{"n_layer": 8, "d_model": 128, "n_experts": 128, "experts_per_token": 8, "d_expert": 32, "d_shared_expert": 64, "activation": "swiglu", "moe_layers": [0, 1, 2, 3, 4, 5, 6, 7], "router_score": "softmax", "normalize_top_k": false, "routed_scale": 1.0, "balance_loss": 0.0037, "balance_bias": false, "router_logit_norm": 1.0, "init_std_router": 0.0203, "lr_router": 0.00198, "vocab_size": 8192, "norm": "rmsnorm", "norm_eps": 1e-05, "tie_embeddings": false, "optimizer": "cautious_adamw", "lr": 0.00292, "beta1": 0.9, "beta2": 0.99, "grad_clip": 0.5, "batch_tokens": [65536, 131072], "seq_len": 1024, "train_tokens": 505600000, "steps": 5544, "dataset": "wikipedia_en"}
Below are experts of layer 4 (counted from 0) of a mixture-of-experts language model. Rows are named router (the router's row for the expert) and show model dimensions 0-127. Each number is 128 + 24 x the weight over its row's rms, rounded and kept within 0 to 255. Numbers have three digits each.
After each expert's rows: "raises" lists some tokens whose logits its average output raises strongly, later layers aside; "comes after" lists some tokens at least twice as common just before its tokens as in all text. This comes from a sample of Wikipedia text that the model never trained on. Tokens count by the router's weight.

# expert 35
router:143143118093185083113152131154084153159157121118141140113119137122107109132097130159167157113119152142177136113110102103105145108118160114092159115161112111115135065106131143078156159114129139108095148152153135112113125096147144101164135106136136118059097172109146130120112162117128128139137091087140117120125145098106161129131113156144155111106152155100121095125140137113087105147129
raises: "ig", ".", "i", "an", "ar", "av"
comes after: " \"", " (", " the", " and", " a", " to"

# expert 107
router:096129097133132151144135092101136149118139109096108144126114161111103151139147158130147148073124109098095103122144103137138146109108094128183119099111171123140127134084126181150122157147133137146146117082094121109107183057136161123166119124113142108132134141147157130145100161082117092116131130159101104161123106123112135158108115119133148117131129100126108132126176079096127170143134
raises: ":", ",", ";"
comes after: "-", "==", ":", "Personal", "\n\n", "==="

# expert 8
router:141084140096139111099099172116135152093170172103126113099128121107166082127134167120109136120120187161143125143153085147092108144137185119098093141150107104142120130133130117150111142146118099126129105150143117143145145093172094130153110113137107155177137107125145175152130145187112112136148147150112117117131125157178097130151158128107142134130127115093114114135141126172120112157109
raises: "\n", "\n\n", ".\n", ".", "ist", "ists"
comes after: "0", "1", " |", "2", "3", "4"

# expert 55
router:112168116135141164171135178086147134158108126118128146170107098174128153135128123090138127108132118099087106154146153140155142159102124090139126135121152130128119126140145138125133115134119122137146130084123128120153174098154139134159145082131145065130111119125110132084117143102116132140121138128143132115164122096140120128162140117089144063152137146099148144147156102088154206103096
raises: " of", ",", ";", " |"
comes after: " the", " a", " The", "'s", " his", " football"

# expert 117
router:129177127127125158106162173134117139133115113130088129131145144090106134123117133116107113123131119112110119150143091155123115124141111101142127067145137132123112124146126159164104177162177146152163106103165094160107132112169122108087133139142121159173132082119151157148136154171094144157116132153081142121126164167125143162187147136106119148160090130120094145115120104116159140138139
raises: " |", ".", "\n"
comes after: "20", "19", "18", "17", "16", "10"

# expert 21
router:116141154189124183117159172134095145129090117105113127149141142109111113103141091072133121129100111105110139156146119150130086158105074148106155098122122114154108131117129158141089133160118126134153120135166141173154136119139115127095132102115142133186125093166141153164149161163106141157122154171125154140116138108161153127153152132102112146161104139133113122115108132128190130130131
raises: " |", " (", "-"
comes after: "20", "19", "18", "17", "10", "16"

# expert 2
router:161115116159122091111107112148122096114141145104124118098113124124144149117114149152148157139107123101101116109133101105136168139143158092147128124166132102087097127104132088116175229135123157136092136141135080139117127117136156132137118133095152156126134104144188104148104149123116119138150080095127118131108104160135134130119122121094161116084155148176095138102133135109131130098160
raises: "iss", ".", "ic", "i"
comes after: " |", " \"", " (", ":", " the", "-"

# expert 61
router:112135104117092151179139078095124154115147108129108121124131124144107144094124156140126127087128150144088105138161123148167130093106127170162114119085116121125161149118122131126116125129160107156160122085107112111131139082119145111157081133091107080155113141148130155124122137097138106164105154133126115112139106105081092167151105134126156129163163155107110106149153096097120182156106
raises: "\n\n", ":", ",", ";", "\n"
comes after: "-", "==", "|", "\n\n", ".\n\n", " ·"

# expert 99
router:108157108148086112121090099136135131140114168163115076146135130143126106086175161143086139150094114138111133140099088103091168150114119137143089129140079110139107103138134167111125139113185119112114159170159129131122144095138138149152133114129148138107082083142156104166166109128126112131101119198108155108162111102114122135139117110143118112134133146127123081134148125105129123148138
raises: "17", "14", "16", "10", "8", "12"
comes after: " |", "|", ";", ",", ":", " in"

# expert 95
router:150094171113132084128125156148132134143091130116147141141089092130127136100110113168175135146145167137122121091132181133159129123105129091106145120167118127115129091084114085122090128074110109108133139123110132125144121116122153158142157129123135126092120153149144153165109108101148091166131084125171095171103154172114149128153110157125175122088149162126155131100139128126125128151150
raises: ".", "a", "es", "am", "an", "c"
comes after: " the", " and", " of", " a", "-", ":"

# expert 79
router:151130160122132138144153155134112170122123125156122144125136156068146132158110136111166100157136102116095159154130105140117134111168142091151120126126173094138070128082107144139130148126146135126099095146158109136088125116132156144114137110087144171152119107121157099110095163166153135132099094143118097128132160150104156155121069102129113106153105113127108147075118134098145116124175
raises: " (", " |", " =\n\n"
comes after: ".", ".\n\n", "00", "N", "\n\n", "O"

# expert 96
router:122125157135102135096142131065156132111149128108147099123126102127135137112161140068120151130116127121109134128091079165132104133105155132130128139174122117153140116118160163120168109149114077146152161136180122108141157131113145116117123108079129120164107126108154145116143107138126172138113132142093149093096140145120177153115110097110150168084117158112082128097109108134107109181143
raises: "ph", "ping", "gr", "ston", "by", "ees"
comes after: " |", ";", "1", "2", "|", "3"

# expert 37
router:131180140098119107116094105168160130130146137139128084147138141138137114108162157108133119093114135155097141127143104159103119103161121098133100145157086153120093099140091130126102138110187130122105156156147121134087138089110171158156129124097099140130120132143148113140114128111121131180110142186139146132145127118120110145151088145123096093146102173148141082091093125131144139083154
raises: "20", "19", "40", "37", "35", "17"
comes after: " |", "|", ":", ";", "1", " /"